From a checkpoint of a small mixture-of-experts model trained on Wikipedia.
Size: 8 layers, width 128, vocabulary 8192, 8.35M parameters.
Experts: 8 picks a token, a sigmoid router.
Training: a variant of SOAP for the experts, 5129 steps.
Below are experts of layer 3 (counted from 0) of a mixture-of-experts language model. Rows are named router (the router's row for the expert), gate (a neuron's input weights, with its number), up (a neuron's input weights, with its number), down (a neuron's output weights, with its number) and show model dimensions 0-127. Each number is 128 + 24 x the weight over its row's rms, rounded and kept within 0 to 255. Numbers have three digits each.
Before each expert's rows: a language model's description of what the expert responds to; "mostly gets" lists some tokens that are sent to it at least half of the time. This comes from a sample of Wikipedia text that the model never trained on.

# expert 31
Description: Prepositions and table pipes. Location prepositions and table-cell pipes, such as in after "It is found", of, into, from, plus pipes starting rows.
mostly gets: " into", " in", " from", " on", " during", " between"
router:141089188121122127104177100115119123131091106136168135118135089149121149172109146143181136148143117110123123128149158123136123135144107108134152128137126116112104087119122143168154080170113163098137105091119098107109109106079146122165123090128154120152147104144111130112133119116135123108141107152085136140147145156078130134152162152109084132169149116134122132068087117127136121078147
gate0:098125120174112144106113089124135095186078077154150116129165150151140131122106127088146102094125079182155118108132118126120132101146148148088126161140156118127148183127131092136141124176158120174132158140145119142115166145122139123118116118094149147112117108161166138123142086143165095154120072131133131123123146148147146092111155161123128120155135120103138103105111112139108133153140
up0:100176154147135104055127099062108123139075095143146155118139105125127167152177138136133113145110158152150123120115129104167124136166119140095108151079124132136133169104106147155100077123137117121112161118142089125146121098130130176121148143135129143130150114117115126153114122150116171102103146115119155129120145132137128147161151145102094148104091140118119116108126089067136114119134
down0:102151135112089147101128136138103152117089132141133112152134108151159146093160083131100131151099098142127118165126115125122154112106133124126139105122129117103125128174119117153145123143116089114123130136125112088123119163150101143144091145120137098156187085188071157079094117118116150128127137164138150100138167175107105102126158104114150112166096095143139118113117105140077107161136
gate1:130103213119104119145127145115118110165130108122106154154164076141116168132067116104175129153132120154127126136150143089121118131154131116102135146155119146096106100118152118109091119127100124094119151128083119159148063151149158087122121127137160125127106153123074129154122112106145112129125116095139142104138142122140122098151139153104117122166134104123095125166159162171138128136155
up1:096133157122136161110129160108120152145195168151122112099151098154106108127167153113098114107098103161148103160159093115092133145103124155100143105086140145102117169106157128087115144131148161176130125166136130150115124136137117105120095098142135115130154144162119131114130116078140126111149134131141083109144143134114155115130171110163117102101132057141129096125167120101126132158130
down1:141093114125098158131152109134153121110129132128127092111123115098144158102148060143160116151135127154142123110131112137158173180094089122141146133118130150124092107128095089095153143133129119105138133165127118148146095155148077173107084091103157122167159118137103118107133131126128128149150159162105147131113144166095149184116177121101162134127138116164125143097122118118132132129181
gate2:113070167187064123163130127131114159140124097117123135110159129150115124177121100147139110099137114128113127143154140145148129082101090121164144121183131120112118106084144145108122124177111164059134129139109126155100094108106145143128119127110088157124107107125127129137164143131114110125142146152131102133132151148115142100137179128093136126141165121164092101113107102144120121093149
up2:163155139117156140137129135102122158119154084086139134139113138094113123079136125141086161156123123112153117111196136110132113131157140109091110121125130130108121141124104136122163102108110161110128129125114143118148150084138113181115103106153116140185125132151126096182146096098109166121120138130153166123098132147083127153162127110139167110147151187110127144126104152122101082083123
down2:139119150110111146079158136131121147088129105161129121094123095104135103091124129095125138137113090137120133131110111145113170110101093132143140110140120121136145117180110145073145092142129088116146128133110082098116164109160097180110157094122127108100154094137116092162145130117119152165068124149115144155118130105129150126125130147091140132084128171123136111122126195116139159156155
gate3:167132134136125134119124113117170098152141130135119103126145075145125096126094139140148092128143132137110134132151146132152144181108092069136149134136168121153151108125097110179132081168124142111156114090124173101099091105127085098137111102098112130146157129111110115077114149115109126111142114145133108136110113145060115189126128124108102150136151133153117130091138112101096132093125
up3:146129166093133152128113101176121108072173088145100095135107127141136135113144139111116114149119111154147130181119135123112171138072103143177126110132128132101116140135139138141113131113183093124111134135165152083128158125113147089130138114152098128150134076138139116113146144102080098145128074123128121118163104155130134155125166137139100098099156147128112145073132122115140096160139
down3:113135092156100143147171143111118134153123118098136137178136129147122093148096088103127160128126131144125088158162122128134137121122144098119109145103158159092122094150126122125142132126102157150123130116138140127134139118137070151134136121143149126145146125068194099143116131089148088110108122147152116171073163066159101084156132117134150139125141109125104168138108123118106170125086
gate4:082106142113103084158159071157117098129118150132138111120110124207125105129116171115157105121188109090130126163140169130121103107153108116142125145131128165153131124173139118131122149161137137121117132132159126118100129089138117093147118112118131121112148093146118126124123119115077169101117124100087156125189076143101135132115125089108123127135112146131116121133065123130107124119146
up4:137121128105131133156125179112115141132120131114114143126132164107110163115124107081169094149130113159148102061079105133108150101143173141134117139094130136111142140172125161129113120124124117099104117112146112130154161107119135133126121099099169164151111154116121138152141096075127102121156119129097122128123132107131139180137131115156116125160097185125204130157122119110172128178123
down4:129162134136149097166096160124093163145135121154118151155123135125165138108127115100128133117157121122097193127109165131136120153114128103135140121136132125150133156135154136101114141130102117128075113130176088134113136101139138133141106129154138147113162150106185107170120064150129138110177146066150160171118139120123113127129134074158126124136155117164149121143125088147129156090166
gate5:154104205121106119112139144093131111118097087126111141122140088132106147130140141123154121152140132088146079095160139187143122120115142140114149106154139112124153149142072151159127130143115134111096140154130106112118124136156127183164105120091143125160120128138117104104155099093091164120157113118085152109148168121097136134153150142125136146138113152130156166096138058135137128109128
up5:161134143127168102120115086119150136169121152156094169116131128117147116081116176106127117147106100122102144127127136168116112133101091141116138141118180139122167127111115163114132096116145109144107138121143143124167132148160159159141130128148083110134119103132136096088121172127117149142123116111140121153171091159101123104117132150147135155070169157177093172188128138126138128152135
down5:152116140170097120150129168146115129096147138140110139160150123141143156141133112128138124098155179119115131125102133158091117144129136127119124113137154106135144103094166122145120119176148141152102148145120132130088166105145105129163179132134139140080143099107125069119159133116106114125166127114151118183114132144145169110111112143137102157085146140128140140169134118174154125143220
gate6:111105176137154108132163109146130150134122163133137162133099166108141117149137146140141095123126121120142124156131129114167094129103167138128140095140141162107166144074070159141152134142086117129180119103098135147122138175146097068074142116096096145116098097083118129112121125134066144162117116135126106143138157122106136126122141138130156130168112121095148169137097150122136138113138
up6:134124143108129110158150157085113153141119112120169145121139113120158168134129119140169121182183161128083106120105105174142124133113145127130136122065117089141102125108149111155132068147122131107124090122104170085133136098119130131150095130133146106153158136155146120159109183082169131120130142144137133125132141131174149118135133163135116116143123125143122072088093125137143156159115
down6:132125097089104161125103075158158131144149143135083107142150119108120111115186107113131102150129111157124110121122151101184124104157126147119125137159128149136095120142098126111127117139157082100167158091162120108160131094153134110105143120116071124144110094140114132118081074104137093094127095100093127155108164145146113126153114104160115107130133127184143111137123127100148135105128
gate7:167120104112130090148138135143113130163124119112167142093123149185113116161121155159128101109088112128140129142168144178127145155145118124105156132128109118107110115133148107150146116155140156098177140107072167134113167121114136154168132132158155135120142117180119145090143065143102119110112095118095122155095149158110124139176104097108160139148109117095129142112096123112132108086135
up7:119125109130167146102129126144131108158160132161127129123119146146151147144086105101138139137138118159129120077143160156126144184088127159104075169126131132118151087109145106112107119134149157132114136121122120093125133130109153087099136066132166174141105144100111120120128109141168116164108174132107131187127133084120140095121127126133165078146140079141125101119105127152175122121124
down7:122136151101130158188167147123125088076105104122120152087115163144116112138163136166121141111119160148133186145113124175100115126116115122137142125124139109168125139128141093142187144140129124122089103094144170135129137143083122151156140153151100164124104139155086154131132159171139137125099155140083135143111103120137125133131175101168138160123152165113105108133122128092153112130115
gate8:134076142090149115117156078169116112157122131119119102121169140125118128126141117112142179113155122162142110155136150133133154129099151090129098107135185137158122124086114097126127098143131129127144161098132125138139111135122142142111103101154140097140131088113128136109114065152107085135127140203121119164126156150106125152101097123137094151127182136118152152116084113161113159104107
up8:141123133135121110123141130152121098155096168122104161131140094152104156132157154155143141129134124127107119143108133107154153129153105145128120167142113113140147067169181086144111137109115138110116126116079130086126126144143136136141104128186160154165125084124126111141143139140164136140142139200131092168098085133133094117150133084106162097155167103119121094120127137122117082155134
down8:172117144150130112138136123136095138086137162133112109089199119112165136110162139159119128129144108093139091109156134141134130120098140125115087118143145137164128145134109106119131097142114092138106154121115117106085099117132123124110166158157156188121107097178113154141115115133109133098120164148082127122139157176114136157133105126131094104119149133089088167123106118111123144187095
gate9:136096134087120185101110096108121131136095113139115140142097096097119108105104104143143141107119123136086132096115148132127097114144146106168157099127149124096129105121112060178147076118135113122151119117097157144110152139099090125118136094145178075159136153126095126135104125134093152136141096120140165133156134135128123163110115147100133124164147147130124128084084127139097082154142
up9:081112110097179083100130161124093111132162098124143159149146155084119150166138137110123121144157131154170125143115136114150116093061112157111125127133087145168101118125104127150129155138174119124186135153097135112158112146140164120133165139124121129146128154075128130135115130097182125141141129124119134123120157108147145084121101133166071147126143134134132145121130104104168144137144
down9:157139104105098124121123110104142167150130152165165116104133101118180142139114138138101152090133099147156102143112112141125173091085117104147049157131103168120149127125119162106130132127133116129160114107158104129158100089105131159134091132166112155139102146125119135144158099162122134157100114149132142127107089117185156122130125146127124109133119170122074087114117128108123149109163
gate10:113101135112087089134175115133127146148092104109156143110106133149109116103131146097175129132119084132081122158138130144131098125109152086123156153140159085132120119149163157149127147160111090138139125105144103117131149090106144128171135074089130070142143118152140090129164075122162138092146127138137104145134137141107147139154132183139119113103102130134135098114096122107085128099146
up10:101157148090138091178144110118110146127135127131105111139131104164144111092121158101152158152123124141160043120117136132112105104107142151130088146118097123108151144159123138105174112119156101139107129100136139157153075102097130173131125107096141144145152131126080158138136133129128153110113118159141140110119133166145095118158149113167136107149180123159129096156076125106137127103102
down10:116122129158122132168137112090135112116100122135168117112112145111142137155157114085136117116103170097151090088136131103069101135131166110155095156088114100122108121114147116096124105154124133119137122107103109148130129114135140137129087067139157116140174124122146111119081176141122127094070109090136133139174097162109104091115120105128133140115191159134160115110119144121116111144128
gate11:153138103147107105107158125090121106123180125143179152123079141153105156151113117150180153103117160083153139121155136132087147170150114126121106156112128090179138146148116130177103112162110159130148117085082118114081126157106132153143134111140113133139130131144092126098134122140168154124129183144137157127104098136096133144152148117104119131115138123102116134111121140146160104091164
up11:129149146139099170122143128119130133088158153107092137165105113157093170160089142153140143190119118134135182135148095120141153153121132112113122140117067124192116145131124073137123137163113099106171140147149104110119125146109166132141138138142094170116110126116134132148138151113120179142133097130118107126119125162106133100119123129112132106084089116141118133179117127159178133112151
down11:156128125145174103093135108114109139115134128172152125126099144172144127102124122100198125093099156101121094107141138102123127155132131090140075103087124092187092170132120158117148090118144150151149125071113123184102091126108096117144121111095124136138132125116154134167125142135137156141099111119120109143135120123097150123132129122109165147133131147132128082115133155113129144113072
gate12:128100178098131107143130132156136119108149121156135131157106145140107127130113165093136089168113102066123123129139143136092128125129118090074125080144131150133130121089139135108108155144134185116077158128175147160111100135143129130165118120126161145132154101178141117126146145069129085125158118103086147115133139105097136127132141090124111152172145136090116110104140099123168144129124
up12:147126115120125155151130142108135132141113138147125148116142119143133136119131070118115145086112124105117120083147159138140177112121132081119122166115105120115150129146146090152120093073125100153105171114075145112120130102097149153134134115126142116113113088115176110180128171110157090145138096147122141111097113097162134109127082147159141125115104137108157072161177157083128128139138
down12:163132174108129121136108164150144147107117138141143099157150122114128138143128107142140083112126109131103140183139114133137103124161117103151134106147132173147150139117093106113123126152102151138139142104133063181164126111183124155126128130135100168143103132141112120151095151160159111142180138110143157129135153107084164128136115125107112144073165096124116133120193167158142155127127
gate13:146124147173123112106178134103143110173107101149104163130105141172100153147147150123154159124157143114128129138152117124142168134135136114152135086132119127075142102099131165152155118149079124131144074136120143121125120126081186177169131110118128114141113142105148095114146184146152159147163122113115123099137123150138136094137125146169124126081132156150121088097107116131156138101131
up13:117133152124101125110120092192150123131097165132139138129126107139115122155153163111093129083110097126147146154139154091096122125209084110145146166091122124142127093143108143151146089111171136145189144147144093150108145156119183152161105105120103116113149158154144106152140145098117146088144121089114134101122136143124126117121140171101111151120124118150142114143140127108105149138123
down13:111121155171106148159124160149137106107131122129100077121146161132094151147088134108144155120148139161076112100125145139145160146114155121144155112178124103144148142156133129134097133107150121098107107113115124188139129112144136147140113104118074117119153144135165122120121146204124072156169091165156121140113137115150124130143094108106131154152120084130116130123151137104155101137169
gate14:123138168084115080123131122099120138091079112147133165134139084145106121098150175134122157103190088111174134110121118119123146095188064067128133123144143142137098124132166145164140112146147115134125105092103138140103135132110130166153121103125166133122130132124128125135126131162161148142134167109122130149147155114118126135132116132179135178171145098124122117120134142129165121129141
up14:128117139182114141079120159090125148095140151121132123127118084124113129117124175145109099153094155135125148075135134134117090183154107136147146104106113130089145157100073101119123138130107088161131114127147172108141147122136158108140131123122139187150158101134174132117142139129121134107152119150154154154151129135133134146088174094124139117151119119140131085130193155148126101152130
down14:143136184111114125134132111151078169115107142088096135136129095150135098138117153169090106157141100090151132127146103085105119174136097113136126118107131149108113080181122136090081123099161123103124085121133115161145153107126124125110131139189133140121152155063120130130151127104153138115128080085109130101131121143142129127144143148098134154121110183104105122123157142138128137132124
gate15:122117183136143125098151142132143128087109108160147116137133153115080155125106094125151147147125120096133129133142139135112168134186119126160163086131117122106151099126113107119138098147121186061145084115127061111144094097115116101115113110128106108130139080148098123109116148099097102124107119142088130141139154139081110100125172131136118133124139174106111088092128138124136140135145
up15:176088124127112095120140164100130118099173073129152115131101134083122151119096139142133132160153100116159096139179128101142157116099127115123146130125122153108124146106102116100127122141085145183138171125104151098078097126129156110099121122107132179139159107146132105136072103136116143100142158119101114113098107105112138141152151114089108144134128118157109150129119151083137122083108
down15:093163097157133128102121143138123157117131126107158134180142146100132137124159135082128130080118129101112126103120160133063130145138123148143148087135132136127131136131141140156097146130131088137115113108147095143158118143132112149133106144125114076158137141118118155118128122107102139137075124117135130080131104117105085137111118116147047115143098105124161153115097134130153153150038
gate16:169094158068130122126173112177117130125120097133153149122168096102139135160091153119138155123113136142159129141125127139173143166109165140122140131103116116128101137131077157143146088164173147172121138153136149133086151155057166137170108130143164175106152129136124128119116107127142146114119146121092142163104145099158133119122143140131150121129115130125144125132091097153141163104134
up16:104102142102105153130118144128150148135143124148128131136085097151136091111124106116179103155109110085146143138131180144128118157098151118097148175108119105144164143205098132143118097134127099170102154095163105111141073175125111109154130124126121116160129152134095113110114113091103153123121149144147130130160098124074121143116154149130126144114115134158129117160114124090094131081113
down16:107154134108089123110159141130123124106115136130111095168122101120107166127145138117114153162169131135110110106131059110142134131148113098119112136116081153129110124074131114179141124166100150137143092139107146121120129128113150057101135138175174158127124088095119147111150113091108166124154130163110141076104120180137125100127134147129135106145133124131153133134120158107113119185133
gate17:142136174131095082155138109133143147142125101118158148119129093137145160154139119174128143159089122142148117157179105122107127164121137079148111096122138100140161114086131097134111106157156137126096115104125146103097092165102167114142098140114182129163149117148105099120187110131132118135135153138094127126107145123122104139109132153133111132142187142099179155099119089125107103119127
up17:136192145117113111103134112096120160114104108135114165147143067127161088118116173113142130120168168107135119125119069130107142116075126123115183109145158080152100105105149130146158105096102119135166120092137140076150097133155119158153126111161114139109125146116170112106109139107163150146149114153137098115117106144139141111131133122120095135146167092167136115133123110127103120137123
down17:120137110190163163111104114153155156107136141187143079201111166104131159146137131141090113138106120121138168153107129132137151123149145170141090173121118123107147139130127110109084120126147139117114155144125134152149162110122114127112131133114136150108140109107155177125111149163151124106121133078135130152155135158153130138125090159118134114147160133060169131116145127122155138120090
gate18:138092110136120112180112142149144134143150154120087125129115124145108154113109130098102131134140109094135162178065143154140116138155158136134133138127106177126122112115102152129141150133146122169127129108136131118119142106139114132122148153124162112116100123115080119142105077108175135161112121124116067122134203154157128113139158141126144082160127103114144151166119143163096193137143
up18:084180099092116149106107122144171139131107127151100129124107110141105164125137110071147141108115100163133134102120159131140152095137148146131101136151137130105140170139121094125122111134182123141131142146142154164089127161193109116119106125145170144114097155080132107149174150128161130131129090126134094160076103119138102135101110129136132120113144136104133103162089121155117155172129
down18:186148122126109124131137156118122152135091101148116132123112106124086140122118117124157122123132178137123110103133134131117140109153147132104136155165108146113150116127135072146141089112136102108103131086122103110160108169150156118115147135125143116158141134124114128127191121100149125117152096087146145125148153125147125117105128092106114144099062145133149113105129126112157157153239
gate19:137148155150163123143137128154152112193106125153105121126146106182126127138103163096134140116178111083140146093109128113092124120170098075135134073169108153134153099171172098107143140140124169124125155118127106155116118125105159093117139136160116151173135155160113128133141180126121149151134131129120132150111151132128128111116148125111114144145122076128123156130099103134113128067130
up19:091119128165123118126109149128119139149161124137129130143161127139102091109124139137166125133122095118127170073114135131147117130122161125120120085154122108146183126140126081089138111138176087150186104116148131076109078139109095142092115153088113163106135109134131123108127074131114142131146145103105131119096116100185150138109162145166123113099135154104143131159118088133089144120126
down19:115124068115131145162124103136147073131148117143137102110145126121126124124130172127151166198136124171128128129099161115087133101078107153110137130117122159135156118101124129100155114150122179153109183192102125092142155174147127120146161155162132151104102140139154105122107116115148161150091115148110126148104123153130119137141141147102142117158086112141102109115107120126131150093120
gate20:108140135132111086130114117107151126119120065110163123121116200172148119107107148175091137180156109141126152119153150136121115100145084174167162120131132116141133120123150108152090078160127124111145095111113113077111122104122120106117107127111086117117153121130165100107158142143136118075111119126155122109115119170069139129153134128116109132142106125134148157112142130113122100087144
up20:111129129146143091159099170134118152084152134106127091161169120129143130101133108094142154144119114110151106124134159097135119091149139097073156146126106161136132150160093177163136119126153139117080086153113102135132103141153154109126107119116128137141109129168073135149145146150138122096114155096173096100137121116119130126124122130084094101143098151117129154142072122146162178131136
down20:140118109130118103103122131118116137168088104157124114106110107103125087080139138173106152134175135087076103106105123095100175161081102157151131131175150148122133111123113110160140123143149101108103101134114141098121134136166106138143129164112085096114096131138127103176140106112135163154151162133119153126104142164112122136119140123099140138096138140158077120128112110169123112106171
gate21:171113134135167073174121109126127148147070167127151141123141117132101149139134097121152138124110063126148139131150106148123084145101113114148159120091133113141107129079143121102136099146128140105160114095134131114075077115105151161104136129118128096145133128167147098140153097111109128107109113124149151114103120120138129168147185147089130100124157125112097110084115097157155113110124
up21:142118112111116136120074102088124152097139121143109125118084116098151072105128136140139131108074090157115110114111110118098127105126162133088152164112155112160093100108175129132108156137134117122173129141159146079135126104180149153164151092136141082122096109149169126120109117131104116136128136123153140118113149126096138161103134111136162126110146107186072118137131140144160135125141
down21:107150124164122128151124142134140157141124152150151132192117158110090112158114120096093123134146123181101145118118145172167132170146140121118120117173127139138135119150083157112129164146138098124133156137156111124108157113113116140137162179138082165095089111106105154139103132119118124082183102099147142157092148098131116161115097138142141146152130129103143114150134133128154144088176
gate22:146156147099133162124095147155134069158096147160128085126105124115150124142151127135120150133143101122135154122088146134128129098154142107094104085148148136173122091136120157163143123142135081114128140140079122089100102118119122147133152097114140156134140131134139090091122113128117098117148132107109148151095149099157109124158129157188165153156122116184176119126105160120173147157136
up22:129072130106139176108139117098118119121141099144132093102133136121116114130134131119165117116141114118144113120143117099128093106151114157138170133112150120131145140106156113134127108150119126148101079134071142090145116153107140149173115125091122083153191097145115151123150127106166140123070104172085158109171142122091143130123158159101116177091145122147089100097130129127110134110113
down22:149114134140137104124143147088110112124167062140122128148156063147167165085114099137149132113122125137157109136165136120138113106123122132169162130155160136120126141142145133132135117149103096170139130110079104104141138132116086097130074148119142121165185158160139095183148138113120087120130142168107126131139099121129134145118148091123142124171124164105126122079124132133103118129093
gate23:163123113143126136104156104099137102138050140113158149097151118089156145120143165113127123117097116104137058136122123099159083140160104117111140132127117136102144099194110130154161112149121155147119114091164141167119161126128140129109115142134187098138127148112110124161142113121144155128125115151127093115126128155138105155130160162127114122128156147118100077098080116127094103140136
up23:130093175107111151156138117150121078104144088146078113133109086158120142163162072096178108160114156159131128135153127087154154139097123110125175120112119090160113122115115147111133126112159142168119131163109115143124138173119135115140147140120160106117162119107142153116127124121129134094103188155129104111125129094097123106117127147070099132155134122121141128135109094082135142118113
down23:093093089106119140116151099168119168080154137150104168113144172103143088124113149154102112133112138144123166168089124166135128142168135135154103154131136155116127126129113103132149121154156121109152149142133149112125151124127143141189096147126128156084097110120091153115113139139128171141135138144120158147114122099097133141138127151148121176140109107141134130144135160091142146143040
gate24:119149150139130122111149108121102114101069062130166101136129097129131158127069149146148155165122142131159120108109137107158151128141129148139139118126143121152151073094106114165141101127136130066127122113157125101130193148118171122108137119179145092124142128108154083134157116107150094117111136149109160134107149134141124142118115188152138126141119120133114146115104086155133132082137
up24:179148134099140127122081134131114150143088088127110161111132172158167103156120154132120125096131138101160123175105111072118148081107138151114117096125116158113111083123130138140123189146132157102109148155110124147158133159167175138117121141131102116111127145108146121090138107141156163160139115145125093115084140109084149091141162126165163149127122142123128126155152093123125132114135
down24:183114138139142132111152143153126136092104107167173113130099127089143125132160121189127114173129136179139123122128102136109172109099153127113158135143129158095128075125147149148149092108137130114137145128141134158130106101128130119143101165148136135129134140168094172117085176113161153133098105123069134091132113151117125140127161109115114107169104099129153125139117135125095182104116
gate25:124084125167124135132154096109132114132118121090134166128167101132121172146140155131129083121141143159120113141145161151126150138166149118123084103127113155127142096119120175172133143122112149118111106133104094108117159119146145159187152094135132123110135106133126108101126082172087128126117131166099164147172150123099146143130198145135099162154171139126120122092131135139122176114133
up25:094137079151131079121102095138154129112129134114077137128177134140140115135129083150116113101130140143164125112142106142070126166161156116131103153140098171123151134157120136195104157138134109182166126169121144114100113148100151161109154122142084116108092090109147121121136142092065134157159136124155123129142115123133128120133130139148147112118101130153132087146133132144130146155154
down25:137101131134125153145143123121156160124147152116097154157138142118113095175126205133126101168096158086175142153126120113093120070166128109148106148134079120108153142130118121152120150108138132106167162126126123139142156115144157140100123158148114134096125170087094144134112092117147172118129112137134117102162095134133130127125123126171105101113114137133150162129138140088156177128172
gate26:178160150129118104103161138155135141132132128107103137142099141113115193155118114105113166144145184140092150125140125124161077116157108130174115120121165132122080078172165113151107106135114123119165097118141166130166141134110135145112100142117134114129132115119110130155136176121133151142128145143139136137123089128130106126126172162117141134149111128099126170128096142128087081071159
up26:150123116096161144111123133125133147136105156147123175133147098119116161137139125142128152078174111142133173132155125090120141167127159144128127087143112111138121126137130120176153114129164130170132089116142150111123120077112179121112142106102111183121142193126118117141084099132162094109135152133102096108100162149096129161164135104155124107133129104148135169149104113108169148131104
down26:093132092177143159156145156101138119095124117158083112143122125121134108134100110181096143113160118142144078129118108101125145147133134088134098115132116167108108136121094111131169121148164145120144108102126121107188136177147123098127114121121120141132144088105148166118100109098106165121079096140151143149146116153112100142091142169125162129130106097147140102138120147071141135168139
gate27:141139148067122118111109115140131147112123148136114145125138109169090112166145098115135141110125106081079102123113151095139111129091097162173135126063145157087147115168108110147141112137116172136091101077073121142096138089143123138132130097098133139131176127109167130110105132102105114135137129113117096127135139131123113140122159151089127116130165091139142166104111125100158098142131
up27:118115187153127145153100126102130086105095127080121126160133101140131126094126153101116141141156136099120162138110104147121158136105127125099100125144112086156141141141100144119127119098107153157164134126134130125110133178110119137143096175162119162140138144184112100143113138146125142113158169130148130121097176133115121122080092136147137110144080098088153162106170101119142109070130
down27:137123118116129095105139140166109137104126114120111172144139145104125088103175137154140132140187127121133112149112134105150116143133142160118162121150124121134130079117147090154118131121143118115139130133117154114157136120137159120132131128097131137111092079120197117134125133144108159103134085159095133116110134123145113178104092191096140109120099129111159186102141137120130140156214
gate28:158099106118152141164140133148128141147146096091078116090096100132156156139101098115133148149164118150118158137117164143125123149142161109157106122142116183109090148112170122142131109130169165139129148119151150118097162154128135131119123122187090150136149106140141130126173102111113090148085085140145108082140108152094118106137152098165114138150122087109113086119145153119099119108129
up28:088107145090145136118131106110124101113120155121119107133123148139115151112141120083101141134125110131114145154095158123114101086122128120145114167157126158130116134160091083151093142125156135163084132146116100105137114191138096067135139115124174132141131133117074139123157155123174107114102107122158086181121100147101109099138133157143100143171130132130137145179182130125118135129144
down28:170134152126134148123117092131159137115127152129136111125178110097127104107124151143149188120151120075112128130125132137097123122109108124157134116139110109126127098178128150081145105162140128127115120092149130113127127094149114122143108117093111107116098120115125083119165092143108159195049110130109153092131154140102135150144152116148164157108105141150123121132133118142140131182067
gate29:120116131064162175143128108137123104106108146130118156123104111122136124136102143167154138086125123117086107149103169119119176151105119139147151137113149093108107127116125119157120146136161112116107125101138129133157159128155125078164158089182103116183092123121079109095177134102123069117143105089122110139137135136076133128135096137089141139168125119135123141123133146155114117141123
up29:138131143124141153176135083115124141079117155116090188123110121137159125111150131130064074129095135113100110137124128142093127100149121138112127165130092184094097141125109140169164112104132124122119094113137152091123107106103142133115108121165138130140086082096115156139111149156081127150144081120144095102142112130103106121100128154152116154094115114142133093116101120133142148155120
down29:157106156124124144128137064144103136066096136108114100073136145112186143158178152123111129154139121112156100115087120131103064135103124118154112115111149076090090143095159111136149128138124096105131060116099135119173113112106110149142132123140119137165117146109137130130131131138123132165117114114117155148125106135131125127152146089087158124136130159124142132091130162113143102133121
gate30:130108159152145077152113132098127145141115179102142087109072110141110125136137144139142145197131133090122150144109138158120102143122138117134145169117117069119157114085149168162105147141143144092136112095112144075114079126125148148182084119151177107115124122160157127139135135112124113122119130130098122117107105144090125133136151106122102118131167109144094104138114127130167160128131
up30:059137107109100102164103131131141140147138147132113138114123170171136110155114157075113117131127123122092158101103119102145129118130139093180107105129108152152165136126109140111135119151135136115089119101168138135129095104144134111119108141156123152143136134156188123126131106120189157103105145091174090129117103149183123137120134143161144116111145173121103104169117133106108172145133
down30:123154127111161117134153118132116149104095128104149115167093130157129130152120162147123139132136151113153152133098125165106110133117132126058167150113129143124161113137125087160136125127152143133124138162117163119141160185107134130129163125143123185105103128135136124092118156114139107112170148084107142135115144102116142179123124157127091144173116102105136198137113127114134108115206
gate31:127076113145151101111121134078126166162106117107161096143124100157099164100183124138107133087105146136122149151154133120119115102136146146166130125101149127098104081172115131160133083144142151115152130100092123093116149132094125142131174127126160133156176127136081110105098088121110101138132154182078112122147140120119113148150160106136106140125149110156143099113116116128106115149135
up31:109074143121123096113120104140110116159164092130151108095107125126116111132104113115150136134148116148111144108154190134137101107133153111127120144152151116116093121110131130120116130134163150114136144093112103125097146133130140149166155115119135133121161120158165122108123166122097108179123159196123120190116168162084123084101111166089145131144103114130078105079142147154101141125130
down31:147170132145123131107173112110122141089112121136091085119123087135119132132114140174125106129140125124118134141089131103142145135109100148094114165151099150168183139092133139137154110106114135123115160159101139104178133148134106106102136110163146134139091094124094141152118152162168178119161123163106133103156115137136169115135095138152155131136115114127085099178123081118152145140083